{"n_layer": 19, "n_experts": 64, "experts_per_token": 8, "n_kv_head": 1, "norm": "rmsnorm", "init": "normal", "init_std_o": 0.0135, "init_std_up": 0.0743, "optimizer": "adamw", "beta2": 0.99, "weight_decay": 0.13}
Below are experts of layer 11 (counted from 0) of a mixture-of-experts language model. Rows are named router (the router's row for the expert), gate (a neuron's input weights, with its number), up (a neuron's input weights, with its number), down (a neuron's output weights, with its number) and show model dimensions 80-159. Each number is 50 + 15 x the weight over its row's rms, rounded and kept within 0 to 99.
Before each expert's rows: a language model's description of what the expert responds to. This comes from a sample of Wikipedia text that the model never trained on.

# expert 8
Institution and field nouns. Nouns and endings closing institutional or topical terms, such as government, University, Council, welf-are, geomet-ry, often after "of".
router:41 35 82 41 69 42 37 44 54 58 79 52 47 61 83 37 44 51 41 44 43 47 37 65 54 36 65 40 53 53 48 62 42 43 49 69 23 40 41 56 68 28 53 27 50 72 60 21 50 58 50 48 45 78 58 35 57 73 70 71 40 44 34 75 71 36 56 21 50 56 43 71 58 48 50 37 47 64 44 62
gate0:34 80 48 63 31 32 17 37 50 47 69 61 56 60 55 59 56 56 36 47 58 71 43 35 72 44 74 41 59 73 65 14 36 53 45 49 32 51 74 31 23 49 45 48 53 40 76 61 69 28 69 48 62 99 62 72 62 73 50 33 39 32 43 63 55 57 53 38 37 48 47 56 89 53 44 36 46 53 58 57
up0:42 65 67 61 17 26 33 48 76 40 37 56 34 52 54 86 56 37 36 68 72 39 46 37 60 21 56 30 53 31 56 32 52 45 34 66 51 58 47 45 57 51 20 49 14 75 53 42 55 38 50 53 82 56 47 43 21 36 34 18 66 54 68 41 59 36 31 67 47 60 27 43 32 33 42 48 49 56 47 10
down0:42 44 53 40 49 42 58 32 48 76 66 55 25 33 53 48 38 56 54 35 56 55 26 48 35 37 42 41 54 31 45 25 40 57 43 54 40 09 63 65 54 45 62 58 58 15 46 64 44 36 66 83 42 58 60 39 58 63 70 55 51 57 33 49 57 57 52 44 10 85 51 57 44 49 64 48 60 33 51 58
gate1:41 58 54 54 46 28 16 22 50 59 57 62 51 34 83 58 70 59 32 60 70 48 68 47 54 91 58 58 45 41 28 24 34 56 53 49 51 47 46 28 51 32 78 58 88 49 47 21 31 72 34 60 18 42 47 59 65 53 40 59 41 42 52 20 38 35 40 43 52 47 47 58 53 56 39 57 52 52 38 52
up1:42 45 22 40 41 75 45 73 72 27 50 36 63 18 40 64 40 27 60 58 12 46 50 34 53 49 53 85 67 26 67 37 43 25 46 42 57 56 28 51 70 63 42 55 52 55 42 54 65 52 67 57 85 40 61 20 40 71 48 31 30 63 91 37 53 77 60 48 53 74 59 29 49 50 65 59 39 49 62 42
down1:82 36 59 53 32 46 57 51 49 52 62 40 58 45 64 44 80 47 75 42 54 45 47 64 55 26 55 54 47 46 53 38 52 56 47 66 51 45 72 44 58 53 65 73 55 48 50 55 73 53 46 46 56 67 30 30 63 54 36 60 44 67 74 59 69 35 41 33 45 55 32 70 58 51 54 54 35 40 36 56
gate2:23 31 49 47 49 28 63 44 64 74 28 54 57 32 60 67 24 54 54 51 47 51 65 81 49 53 58 59 58 41 19 31 70 32 74 47 75 46 65 38 67 46 61 26 39 41 42 60 47 20 61 60 53 41 68 26 63 39 58 43 73 22 45 59 34 25 34 59 39 57 44 54 49 43 31 37 46 25 64 66
up2:57 72 59 56 58 54 75 37 42 42 74 67 44 61 48 30 81 54 56 71 65 27 22 24 67 36 61 37 53 64 63 63 52 67 24 61 40 47 31 72 36 57 39 77 80 42 56 49 34 54 44 33 70 34 58 56 47 51 63 37 34 84 68 64 55 47 50 44 49 36 58 42 39 76 53 58 35 59 39 28
down2:66 45 34 39 69 23 32 51 50 68 65 45 70 52 42 25 67 35 63 37 42 31 65 58 59 63 65 33 52 49 50 44 49 59 62 73 36 45 58 46 57 44 47 41 44 72 54 44 73 80 76 46 56 33 38 48 47 34 20 46 71 57 78 24 76 41 39 69 47 87 72 58 58 61 36 38 76 39 47 42
gate3:78 55 42 60 50 72 49 40 54 58 31 48 55 29 49 06 50 54 61 30 33 33 42 41 68 64 49 47 62 38 65 70 36 27 72 60 41 57 54 53 37 45 47 43 44 82 55 67 49 46 33 90 40 61 45 32 62 31 33 61 60 54 37 66 53 53 50 35 69 51 52 69 72 55 62 61 51 43 23 53
up3:59 50 37 47 63 63 22 44 47 69 50 56 29 60 72 58 41 40 42 38 19 37 40 61 51 55 68 55 52 49 48 56 40 59 62 14 62 63 47 60 58 42 49 50 61 61 58 80 41 51 69 49 44 73 62 52 64 52 47 75 79 50 29 83 59 50 49 49 47 71 41 62 60 68 64 71 43 61 56 22
down3:68 66 30 52 53 66 83 57 66 44 56 44 45 55 42 58 69 52 34 55 49 31 54 66 36 61 54 65 38 40 36 38 50 58 15 44 21 46 61 50 53 51 52 46 46 54 57 37 24 74 50 34 49 56 32 51 56 63 43 33 40 33 53 82 50 71 50 73 50 29 72 26 61 68 54 38 62 29 41 58
gate4:53 74 52 54 41 30 27 40 64 35 63 55 46 38 53 34 61 51 59 43 40 45 49 42 73 44 64 52 53 49 54 56 49 31 66 63 32 61 59 58 26 52 45 33 57 69 41 39 41 51 30 83 50 30 54 34 44 35 44 77 47 51 70 57 52 56 48 59 79 39 47 45 65 50 01 40 64 40 61 43
up4:40 60 31 61 53 60 51 49 44 46 55 87 47 40 35 33 47 51 51 69 42 67 74 60 51 49 61 46 53 36 32 43 56 63 37 48 76 43 27 28 34 27 48 77 61 49 44 58 66 23 67 56 00 56 60 12 49 46 76 45 71 59 55 70 50 82 36 47 57 63 57 66 59 38 58 39 59 53 65 57
down4:74 61 64 64 43 40 54 21 57 47 41 29 42 69 67 70 48 48 40 42 78 38 37 49 45 66 37 45 38 77 60 68 26 36 61 64 32 63 46 66 67 94 42 44 56 64 50 51 45 56 47 48 65 43 58 88 57 58 29 49 36 42 53 20 53 35 80 69 61 39 40 47 44 66 57 70 51 39 43 46
gate5:27 49 66 10 35 51 58 45 64 30 41 41 37 52 47 35 54 76 29 56 92 37 65 64 31 57 58 60 81 66 44 52 52 16 84 87 52 49 58 72 57 32 60 67 39 52 47 54 39 49 50 75 53 64 55 46 76 28 49 51 65 37 48 32 39 08 41 53 67 52 50 34 55 48 61 46 54 45 37 47
up5:66 71 29 46 64 51 55 41 38 83 54 42 65 47 53 65 53 55 68 46 23 50 60 35 34 53 43 50 34 62 38 64 41 75 50 65 35 47 51 62 38 57 65 37 77 60 45 63 54 50 48 39 58 61 43 66 58 61 50 62 78 40 48 37 31 62 59 61 52 87 64 76 41 37 28 72 53 46 48 25
down5:58 60 59 42 48 61 65 22 40 63 68 26 40 65 68 46 43 42 61 71 23 86 24 36 52 53 61 16 41 50 54 48 59 65 26 51 05 42 31 40 32 54 51 39 62 49 67 52 52 54 40 28 48 48 33 48 54 78 54 76 62 32 57 41 59 43 34 52 36 62 44 36 54 51 43 57 45 61 54 47
gate6:30 40 40 37 38 38 64 43 52 62 61 58 52 51 74 40 35 43 50 47 39 46 20 66 72 38 30 32 21 55 30 41 46 15 54 29 63 48 77 46 75 60 33 56 32 64 29 43 28 57 33 38 44 59 46 73 28 56 41 21 37 32 56 54 40 38 43 44 67 34 47 70 65 57 50 52 36 42 55 60
up6:51 52 26 65 75 53 47 58 33 60 31 28 68 49 38 56 64 23 59 58 41 58 48 67 16 46 71 45 74 22 62 32 63 79 52 34 59 56 52 36 32 49 51 39 38 40 36 47 43 78 60 58 40 59 22 59 52 71 41 66 57 40 28 33 61 67 58 50 44 65 36 49 72 55 69 45 43 53 39 27
down6:66 31 37 55 42 59 84 36 48 71 44 58 72 83 48 19 51 61 80 27 43 51 32 24 32 63 55 36 40 66 68 82 55 51 48 57 51 25 53 29 37 51 37 63 43 45 57 39 62 69 66 41 46 39 58 60 59 74 64 34 70 50 56 59 40 72 32 54 77 53 56 54 49 31 44 46 63 61 68 35
gate7:70 70 29 40 59 80 49 39 59 51 51 32 87 50 30 35 66 66 51 48 78 53 35 29 26 44 51 40 40 39 53 67 29 00 52 36 44 31 62 32 64 67 34 40 68 42 58 31 53 50 35 63 37 62 72 45 71 60 68 51 42 68 50 33 35 39 53 71 55 45 45 51 31 24 27 39 49 42 79 63
up7:29 47 63 44 50 35 50 47 51 58 42 46 17 36 31 51 43 46 14 42 21 49 59 49 30 51 50 53 67 54 61 25 51 79 51 56 48 46 43 76 44 47 62 47 59 44 52 59 60 48 37 51 37 31 56 51 17 32 36 64 44 71 60 46 89 56 34 69 47 64 67 27 58 74 58 51 72 63 00 58
down7:63 60 50 51 49 75 58 38 44 67 19 31 67 48 54 44 71 49 30 70 62 53 33 45 55 39 53 18 40 24 73 60 23 42 61 36 47 56 42 27 62 74 49 43 49 44 42 36 52 71 36 54 60 56 57 42 49 49 68 46 29 64 49 45 36 53 47 68 53 44 53 40 33 46 66 41 61 56 87 83
gate8:64 55 75 53 33 55 49 34 67 52 60 49 52 47 49 41 65 34 76 45 32 61 31 38 32 53 54 71 45 38 76 48 49 58 65 61 37 81 51 61 00 67 19 55 42 69 45 55 66 58 22 61 34 79 38 67 70 60 54 58 42 16 42 54 32 49 49 50 58 62 40 45 46 69 66 51 67 37 56 50
up8:99 43 39 44 52 52 41 67 40 54 61 81 43 63 23 80 51 83 62 59 55 39 38 63 47 44 26 76 45 68 57 45 66 12 67 73 53 44 47 74 22 62 43 50 42 52 54 40 31 53 59 56 56 59 56 49 57 42 39 81 42 50 75 69 37 45 54 38 52 47 39 69 71 51 50 41 66 65 31 41
down8:17 56 45 39 62 34 91 39 67 43 43 29 41 76 67 45 29 54 41 43 50 74 63 48 42 49 51 53 64 31 61 65 31 56 42 39 58 44 68 52 59 36 41 54 71 42 49 59 84 44 50 38 41 48 78 56 40 42 61 52 47 59 57 66 49 38 36 32 51 72 66 37 52 59 33 52 25 30 67 72
gate9:50 35 67 37 56 58 78 46 32 49 72 32 43 46 73 42 44 55 45 49 38 39 54 57 50 54 64 82 72 62 66 50 59 99 44 50 66 21 40 50 58 31 58 39 47 48 32 50 55 43 66 31 52 61 65 16 73 48 39 71 48 38 37 45 50 51 56 55 45 41 89 77 46 41 38 54 49 48 52 54
up9:51 44 71 57 45 58 53 35 47 34 77 55 43 53 44 20 65 20 54 43 35 28 54 38 57 55 40 47 62 42 70 57 59 84 30 33 77 45 53 54 23 41 57 37 65 48 25 23 45 38 37 60 67 51 53 24 71 40 43 77 52 63 29 44 53 49 50 43 62 60 86 95 41 51 34 63 55 64 30 53
down9:54 41 51 37 44 51 44 24 67 75 70 34 62 42 61 41 53 53 00 58 55 37 55 46 65 56 72 33 42 74 62 60 50 49 61 43 70 45 39 74 78 64 57 80 68 21 39 46 53 43 52 58 58 31 60 25 31 29 21 38 43 58 30 34 62 51 58 61 53 36 47 41 31 49 27 66 62 24 49 46
gate10:61 44 53 68 92 47 12 54 67 52 44 39 79 34 34 44 65 63 52 53 03 54 49 53 56 63 51 76 14 37 55 27 65 53 57 64 60 55 37 29 50 80 51 33 58 65 67 49 66 47 49 41 63 77 64 40 55 60 38 53 27 41 21 17 61 40 48 25 42 53 31 46 50 35 37 53 30 41 56 67
up10:27 58 41 49 50 62 47 62 68 30 69 33 39 34 60 75 54 54 37 44 62 46 62 68 69 49 42 51 29 50 74 59 72 23 68 29 39 24 60 39 35 62 45 69 65 37 33 16 39 68 09 74 34 33 26 45 40 36 55 79 50 65 71 47 48 59 30 49 61 53 32 58 36 64 37 42 53 52 61 94
down10:60 50 73 75 37 42 67 37 47 53 62 75 57 68 38 42 46 61 69 50 45 75 53 58 59 56 47 27 42 70 49 56 48 37 59 46 78 75 43 73 43 36 27 65 42 34 58 68 44 38 76 52 30 43 56 49 34 38 52 33 70 48 36 79 77 45 35 82 49 81 60 51 71 40 50 59 71 54 54 45
gate11:61 21 56 40 45 80 93 61 28 65 15 45 38 31 46 20 46 72 55 46 18 40 49 41 34 42 35 27 55 42 40 30 51 77 37 29 30 37 63 34 46 70 64 62 76 30 72 27 50 62 39 54 31 46 72 56 43 30 37 60 45 43 55 38 98 74 40 41 43 56 58 43 69 61 48 54 61 56 40 69
up11:64 25 54 59 34 71 50 66 46 41 35 35 18 42 74 55 41 61 56 44 61 65 77 40 39 63 58 46 71 47 50 34 60 83 40 34 32 42 63 28 38 58 51 68 42 64 67 59 40 63 41 44 49 38 45 51 18 45 44 79 78 54 62 46 61 83 50 35 56 49 68 45 68 43 45 73 30 53 62 28
down11:67 48 22 39 72 51 43 39 92 69 64 43 40 56 65 66 30 48 66 40 61 40 71 75 52 30 61 39 45 61 37 32 69 37 71 29 77 82 62 58 59 42 31 33 24 52 51 62 37 63 40 40 46 63 43 85 36 48 69 42 49 60 43 68 40 86 61 41 65 41 50 60 55 50 78 52 25 15 46 16
gate12:51 46 59 53 39 50 65 63 55 74 55 57 25 34 53 59 50 44 52 39 60 60 50 77 22 59 96 55 56 51 52 64 54 49 57 37 38 57 47 49 25 57 56 56 28 51 45 53 32 65 79 34 61 48 62 38 60 65 70 69 22 56 32 49 62 62 58 37 52 35 59 59 32 56 47 43 45 69 24 35
up12:74 43 59 70 33 43 43 64 65 77 48 60 41 40 55 51 74 53 64 33 48 58 67 76 38 55 79 65 47 60 63 49 70 59 78 33 60 65 60 30 34 62 51 68 30 50 53 20 51 49 58 23 59 27 68 52 72 74 77 67 40 85 49 47 78 49 32 42 48 26 52 49 39 54 31 56 50 57 23 43
down12:92 46 10 41 20 49 58 51 30 63 62 28 52 45 67 63 60 74 67 33 76 52 51 59 47 38 89 52 54 29 39 61 58 47 38 61 29 41 53 38 34 48 43 42 52 26 44 45 52 51 68 47 52 47 72 34 52 59 67 53 70 60 73 30 53 49 37 46 65 29 58 50 51 55 44 61 30 61 44 72
gate13:77 24 72 67 54 34 46 37 58 68 51 54 41 66 64 58 42 48 60 43 69 54 51 73 33 57 51 49 28 57 60 36 23 55 34 76 51 44 31 28 49 54 51 53 52 44 83 43 25 54 27 58 67 38 35 62 52 71 36 56 31 82 36 36 42 63 32 55 16 67 77 59 37 59 54 41 77 67 73 78
up13:19 68 31 59 59 58 67 49 48 42 66 32 41 30 42 43 50 59 10 70 40 49 57 29 34 41 37 53 57 45 39 58 73 43 60 27 55 40 56 78 38 37 52 60 49 60 21 55 60 44 88 37 22 68 57 34 77 27 67 37 61 32 56 77 42 46 53 56 60 55 36 49 58 52 54 50 37 44 46 49
down13:62 70 45 68 60 68 34 40 45 77 30 66 38 53 65 36 61 52 37 58 54 51 59 53 52 43 26 61 55 41 65 43 31 60 11 67 49 40 29 62 19 60 35 66 21 75 35 26 52 42 62 53 46 69 51 30 65 80 81 51 57 57 62 58 58 52 71 34 54 28 41 55 53 55 57 60 84 13 53 47
gate14:71 53 79 50 62 36 21 41 51 25 41 34 57 78 56 42 57 66 40 36 44 47 36 54 31 77 36 58 32 56 44 46 45 62 58 53 20 48 46 88 55 46 33 69 39 86 40 62 67 51 36 59 19 20 32 48 49 60 51 59 66 41 59 46 41 58 66 87 69 59 65 49 61 67 62 56 41 47 57 40
up14:66 42 29 56 31 75 87 54 30 74 50 36 65 22 35 41 39 19 54 71 60 79 45 50 28 52 33 49 58 38 41 50 45 59 48 46 58 60 35 40 18 65 41 45 48 19 48 51 44 48 76 31 43 38 50 57 92 38 30 18 43 46 22 49 18 71 44 65 39 25 56 28 37 40 61 47 58 58 51 54
down14:53 52 77 53 80 51 43 53 51 74 48 52 49 42 86 76 78 64 56 34 59 79 47 58 39 54 63 52 31 65 58 49 52 56 61 66 31 86 70 53 47 39 47 57 28 56 54 51 60 75 57 72 42 59 73 51 45 43 30 68 67 55 35 42 73 46 51 46 51 71 36 62 61 46 41 78 27 29 25 56
gate15:62 33 60 43 56 43 36 32 40 47 14 37 30 48 31 10 48 58 61 82 46 67 59 18 48 56 68 39 50 26 58 61 31 55 56 63 70 63 46 36 85 41 40 47 62 65 42 75 41 40 43 56 95 45 79 32 46 40 47 49 37 65 49 45 51 55 58 69 54 64 51 41 35 21 49 32 70 58 52 66
up15:40 53 43 27 44 50 41 41 55 38 56 36 39 34 49 55 47 55 48 45 33 56 36 40 48 31 45 40 60 87 38 21 57 32 58 56 41 31 59 58 78 49 44 63 54 16 52 33 53 49 62 27 49 67 65 51 23 48 56 46 60 48 26 64 64 46 25 42 36 33 64 47 45 69 49 69 49 39 36 61
down15:33 35 37 58 60 66 13 38 35 65 13 49 37 40 64 54 54 39 60 65 44 90 59 53 17 65 45 37 38 45 43 48 17 65 60 57 54 58 66 40 73 50 68 50 82 50 67 62 62 32 55 47 66 42 53 48 61 66 47 55 44 66 44 32 48 64 53 47 51 42 65 44 55 65 23 31 56 61 51 55
gate16:17 68 42 67 61 44 99 57 58 42 65 65 54 43 54 21 56 50 43 30 70 77 48 67 39 54 51 34 64 28 70 47 53 48 59 51 13 37 43 73 48 54 51 40 51 47 34 58 75 46 55 56 29 48 35 65 50 53 29 48 48 66 58 59 70 66 77 47 45 44 26 26 33 30 52 47 38 53 66 52
up16:90 30 35 52 43 47 29 50 69 65 49 58 52 48 36 51 57 49 60 53 26 28 57 29 36 47 69 64 31 68 31 26 50 58 29 48 94 65 64 35 37 69 64 40 51 47 62 32 22 63 46 37 65 41 44 44 57 59 70 72 51 39 45 53 52 47 29 79 66 59 66 58 72 48 40 47 69 49 25 78
down16:52 58 70 44 44 55 43 52 61 66 39 44 69 51 61 51 40 52 45 44 40 31 23 58 39 16 52 73 27 40 48 80 45 53 50 32 68 66 70 41 39 39 40 61 41 69 38 53 64 47 36 63 45 64 52 43 57 54 61 45 38 84 37 69 37 61 39 56 57 37 52 64 56 50 48 56 86 70 34 63
gate17:43 42 70 24 65 25 42 58 61 07 65 42 47 54 55 28 52 86 74 61 58 48 19 19 39 60 53 62 49 61 56 47 65 70 53 60 44 42 22 58 78 35 44 46 87 73 43 78 59 56 53 65 53 55 29 57 60 57 88 71 44 52 50 34 47 47 41 47 48 37 52 55 30 44 44 53 31 57 70 48
up17:42 54 51 40 44 43 35 42 73 37 54 39 22 29 78 54 56 28 61 31 49 39 57 41 39 40 56 63 73 35 59 32 43 65 53 62 29 41 66 49 71 43 52 15 80 48 19 42 61 56 26 81 52 85 36 58 37 19 33 68 48 39 55 26 41 56 38 26 47 78 50 53 35 38 33 28 41 45 38 70
down17:55 63 48 69 50 56 60 41 47 80 45 47 70 55 14 47 27 67 35 46 26 56 77 62 57 65 37 20 60 52 42 38 31 28 74 54 50 70 72 49 24 60 49 70 22 78 60 65 41 51 39 53 52 42 66 26 45 58 38 46 55 27 31 84 59 47 45 56 50 45 58 29 51 48 35 34 75 21 35 44
gate18:45 50 65 47 54 15 59 61 29 68 46 36 64 63 44 52 41 80 46 50 71 52 48 42 60 43 37 71 54 52 67 39 46 47 30 63 55 47 46 59 68 51 68 30 06 45 60 33 69 54 37 54 52 28 54 65 33 46 26 37 63 35 78 70 73 72 33 52 57 50 44 56 54 53 60 37 60 71 62 54
up18:56 52 37 17 61 27 58 61 40 51 64 53 67 37 43 59 58 52 57 36 57 37 46 49 40 14 65 54 48 31 35 41 71 35 57 74 54 58 61 64 45 63 47 37 41 64 43 33 48 70 59 21 58 81 55 77 63 38 65 33 62 16 21 57 36 45 22 29 45 63 07 60 45 47 47 16 27 63 43 67
down18:40 80 21 66 58 53 58 66 53 40 53 71 68 46 77 56 65 57 62 75 59 55 44 40 22 77 33 65 49 41 46 45 44 67 61 41 56 41 44 48 51 63 62 65 49 59 47 55 52 57 44 61 40 78 36 38 50 31 42 63 37 43 79 40 55 44 90 50 38 56 62 46 71 65 58 64 64 48 48 70
gate19:56 60 55 47 43 53 32 77 47 48 62 57 24 46 72 11 33 55 43 86 62 44 55 39 38 39 34 42 53 44 34 43 48 61 52 72 55 62 49 66 74 47 39 68 23 38 71 31 48 63 55 26 46 75 57 49 64 39 80 51 58 51 67 46 71 37 54 64 52 52 38 35 38 52 83 43 43 30 33 47
up19:53 44 42 25 53 46 69 39 63 59 39 36 55 24 33 44 58 34 36 07 55 56 44 44 55 59 83 59 60 63 61 86 40 51 55 33 34 31 52 38 24 48 62 37 72 41 17 69 48 46 60 59 60 28 49 50 41 56 33 60 37 69 28 50 55 38 58 47 39 33 53 69 55 28 39 27 56 73 49 51
down19:22 63 82 44 53 45 64 22 57 54 49 54 77 47 34 39 33 50 49 65 39 73 52 81 34 67 52 65 26 55 49 65 48 49 34 59 45 29 54 28 48 51 49 71 51 30 30 49 45 55 46 41 36 40 29 47 47 47 61 80 31 41 47 61 35 59 36 35 65 23 29 73 68 63 44 53 46 79 42 51
gate20:50 47 66 24 67 50 50 36 30 45 37 34 32 33 59 61 66 68 57 66 58 61 72 62 39 37 48 74 40 47 52 56 70 55 48 73 43 54 44 49 55 27 86 38 48 48 27 60 54 24 52 72 44 57 58 56 79 54 43 50 85 18 32 76 61 31 33 42 64 36 69 41 51 66 37 67 38 49 47 34
up20:21 71 64 66 24 49 64 28 58 52 29 58 44 60 12 47 52 43 45 59 52 64 51 46 48 62 37 41 41 94 38 41 41 58 51 23 63 31 28 58 59 56 35 93 73 21 58 36 43 52 52 40 77 32 43 55 12 33 58 35 41 51 75 40 44 78 58 68 56 47 74 37 26 65 51 40 45 59 59 61
down20:55 40 60 46 51 59 34 50 51 56 41 55 69 49 51 30 52 52 45 41 64 29 57 39 72 58 54 65 46 01 52 53 24 62 41 80 43 48 69 54 62 16 50 31 37 51 67 24 38 50 53 50 29 31 23 61 66 61 43 31 51 71 33 45 70 27 41 43 75 40 27 53 52 77 61 49 59 50 56 24
gate21:41 45 78 51 38 58 62 57 57 38 71 62 34 35 46 44 63 37 39 48 42 64 40 41 68 42 72 60 74 63 52 53 56 48 46 31 65 35 16 60 89 53 72 66 57 54 39 29 41 55 49 57 68 54 92 22 66 43 39 59 35 77 64 62 71 22 59 30 31 50 47 70 42 49 32 36 45 32 27 69
up21:40 60 55 56 40 18 38 41 41 56 58 39 40 63 49 56 54 56 65 37 79 52 57 60 62 50 64 50 86 52 60 30 32 46 43 31 32 68 47 55 70 43 51 51 48 67 49 63 56 65 55 94 21 52 40 68 42 23 55 29 31 36 40 26 60 72 48 33 23 68 37 64 47 50 66 45 45 50 74 84
down21:53 39 49 56 44 56 43 36 58 54 70 65 40 17 47 53 71 54 35 39 59 52 54 37 67 49 51 48 65 48 48 39 54 58 40 35 33 47 13 42 73 80 71 60 61 54 62 69 87 70 87 30 51 32 44 53 57 42 63 42 42 73 53 25 57 61 75 67 52 54 54 54 66 41 48 49 52 62 48 50
gate22:63 36 50 48 57 55 20 54 53 47 45 60 44 55 44 56 53 42 93 51 54 38 50 46 48 45 66 70 32 67 65 18 56 37 63 28 48 56 57 42 89 49 55 52 75 57 47 30 78 58 39 55 74 58 18 68 60 45 55 42 66 46 34 60 38 49 60 25 48 36 38 20 48 86 33 60 26 42 82 53
up22:58 50 81 41 58 34 85 37 55 61 43 69 40 78 53 69 46 56 61 40 70 48 67 55 57 61 65 64 46 34 29 52 67 63 30 52 67 49 34 54 75 51 35 56 47 90 51 72 52 30 74 32 32 53 40 45 68 60 44 51 78 35 61 66 49 54 35 21 97 60 41 45 68 68 41 57 44 43 82 63
down22:62 50 06 53 24 86 49 57 32 29 50 43 40 38 53 38 50 37 22 59 32 49 52 48 38 34 40 39 51 45 88 65 49 37 37 59 34 40 59 40 39 69 52 35 62 20 49 42 48 59 65 58 44 69 35 61 48 24 70 51 40 66 52 31 46 41 37 75 48 31 67 83 62 36 54 51 40 62 10 30
gate23:61 50 63 47 78 52 73 68 20 18 27 53 37 21 47 62 33 69 64 45 53 82 54 22 37 61 39 54 39 86 63 47 41 13 64 51 42 47 66 37 41 64 30 68 58 71 39 54 65 57 37 40 42 60 18 57 41 39 27 53 62 72 46 44 62 45 50 49 59 67 36 74 49 51 58 62 27 62 54 60
up23:64 45 48 47 61 55 63 36 36 53 44 14 58 79 44 49 59 35 74 46 64 74 38 58 60 53 49 38 58 45 56 14 58 63 58 34 78 60 65 42 52 35 70 56 41 44 48 54 51 67 33 26 53 33 45 31 70 48 31 45 51 79 46 62 38 60 22 70 90 49 52 54 39 60 37 37 51 60 73 76
down23:42 35 51 25 39 51 27 37 29 48 51 71 39 27 42 38 47 38 40 57 33 65 37 53 39 50 56 50 59 47 36 33 39 57 41 42 51 42 43 67 66 10 29 55 75 35 22 64 58 80 39 70 71 48 53 57 33 30 24 55 33 48 26 19 48 38 49 49 64 64 40 31 44 23 64 55 48 71 43 52
gate24:55 48 46 46 61 65 05 60 44 34 60 49 65 41 82 53 44 40 42 43 52 75 50 31 45 47 64 58 35 43 60 61 62 41 40 48 58 64 72 68 64 73 26 39 45 70 35 36 30 68 47 53 50 62 32 57 45 42 50 52 47 64 37 50 60 40 42 26 49 58 60 51 54 51 52 37 16 53 55 40
up24:40 46 49 42 51 47 86 39 61 62 47 44 33 77 39 69 46 42 49 51 33 14 26 79 49 57 63 48 64 54 47 36 46 50 51 37 36 23 33 45 47 30 75 65 32 42 68 74 54 70 52 49 32 36 78 50 56 66 46 73 36 41 70 56 44 54 47 65 54 42 53 39 20 40 59 67 71 66 56 54
down24:59 41 68 46 62 52 40 65 42 24 57 57 50 52 90 43 38 39 47 47 51 68 50 46 55 32 76 60 35 49 58 71 43 49 46 38 62 47 62 82 56 59 40 21 61 51 43 40 60 58 39 30 53 57 49 50 42 32 58 42 55 74 40 55 59 31 40 43 72 60 56 33 57 39 50 47 41 52 54 38
gate25:69 51 46 51 42 68 72 50 28 70 69 42 74 65 74 38 68 24 47 50 41 57 50 77 55 44 61 47 24 45 40 46 53 33 32 74 52 63 64 38 39 50 40 34 36 50 15 39 50 58 75 67 52 72 44 43 73 50 49 76 55 67 51 84 70 71 60 34 59 41 60 47 63 47 33 55 55 65 66 54
up25:57 60 70 48 18 45 76 53 40 62 54 31 69 43 72 63 63 68 22 37 39 64 36 68 50 55 51 36 24 57 53 28 59 54 59 59 52 33 40 60 58 35 55 43 40 43 47 59 67 58 78 87 67 52 59 58 56 34 81 71 51 87 87 37 63 71 63 37 58 64 72 52 60 81 34 67 61 56 73 67
down25:58 57 56 51 38 76 55 59 28 44 55 65 48 47 43 68 49 48 65 47 54 70 60 46 43 52 50 64 57 49 42 24 96 17 64 46 48 42 75 47 38 81 21 61 33 50 59 55 38 54 69 59 47 69 56 48 75 46 59 69 67 38 42 51 73 57 51 77 46 48 40 61 49 68 34 46 40 38 42 53
gate26:84 60 27 74 48 36 39 64 43 33 43 61 47 55 68 60 64 75 48 55 57 57 21 38 59 36 54 67 45 59 40 30 76 84 68 30 27 36 46 34 53 36 56 55 41 64 53 59 25 35 67 53 49 44 23 78 24 45 59 43 72 44 29 67 32 64 37 24 61 69 49 24 65 58 46 53 23 62 62 53
up26:72 70 45 39 65 63 47 29 36 64 24 51 49 73 22 42 49 72 88 37 74 35 44 44 62 51 49 43 68 71 55 75 71 47 59 46 60 31 56 61 46 46 34 40 49 67 40 71 65 36 44 82 73 25 77 11 40 54 58 44 55 62 58 45 35 41 66 80 37 51 36 63 47 54 60 44 27 72 44 30
down26:49 54 36 55 32 67 52 40 74 43 39 41 55 46 74 49 30 17 30 73 63 54 49 40 32 72 22 65 38 26 48 55 34 39 34 74 56 66 52 80 25 38 64 76 49 43 44 35 35 56 45 50 41 55 64 50 33 32 64 55 26 40 45 47 60 54 74 31 56 39 66 64 28 36 24 44 73 44 62 36
gate27:35 26 55 66 73 57 46 54 50 73 62 43 36 30 63 32 61 48 58 51 53 68 25 47 61 36 63 29 64 57 68 43 42 69 40 53 61 56 25 53 52 32 52 45 70 23 45 32 62 53 65 15 52 30 52 49 44 52 48 64 52 67 68 46 62 53 43 39 37 39 15 28 29 40 35 34 63 39 25 43
up27:64 62 32 40 46 45 15 69 65 60 44 46 47 39 63 60 41 38 45 56 74 60 31 68 50 43 58 68 61 26 62 62 48 57 37 50 60 45 62 69 44 61 32 42 34 49 59 41 67 24 58 41 46 38 43 35 51 43 65 30 29 57 79 85 22 58 45 58 77 74 45 66 45 03 55 57 38 45 44 76
down27:44 71 69 55 56 32 58 57 39 64 83 32 56 68 53 23 42 55 45 63 56 22 76 54 18 67 28 32 16 39 63 46 35 72 37 51 32 79 47 71 55 50 59 64 56 59 29 81 37 62 27 58 59 62 62 31 47 52 40 63 42 40 70 53 37 39 53 50 57 76 65 44 51 77 71 46 74 53 41 55
gate28:51 57 65 56 45 67 44 64 40 80 75 26 42 59 60 35 61 62 30 40 51 61 57 36 80 44 22 64 57 30 38 55 54 42 34 55 42 55 48 31 63 45 47 27 53 45 42 44 57 37 87 48 60 50 65 78 65 60 48 54 52 73 74 28 57 42 65 25 66 33 42 31 58 52 46 35 43 50 32 67
up28:50 69 46 61 36 15 91 55 41 58 42 49 39 63 56 60 44 65 31 52 72 25 67 57 51 27 28 62 34 42 42 47 66 24 33 65 75 46 26 66 66 54 66 81 44 64 52 60 29 61 59 56 34 49 37 85 47 48 42 49 63 58 60 38 37 45 13 38 74 61 50 43 47 82 37 34 33 56 70 63
down28:42 73 39 51 58 79 40 45 58 58 32 72 49 16 54 55 43 39 34 49 31 50 38 36 57 17 63 42 51 44 50 43 34 51 55 42 65 19 64 60 37 65 46 63 42 23 44 47 91 48 45 72 74 65 57 39 19 63 59 53 64 39 59 56 51 51 43 59 37 66 36 61 59 41 51 62 65 74 38 46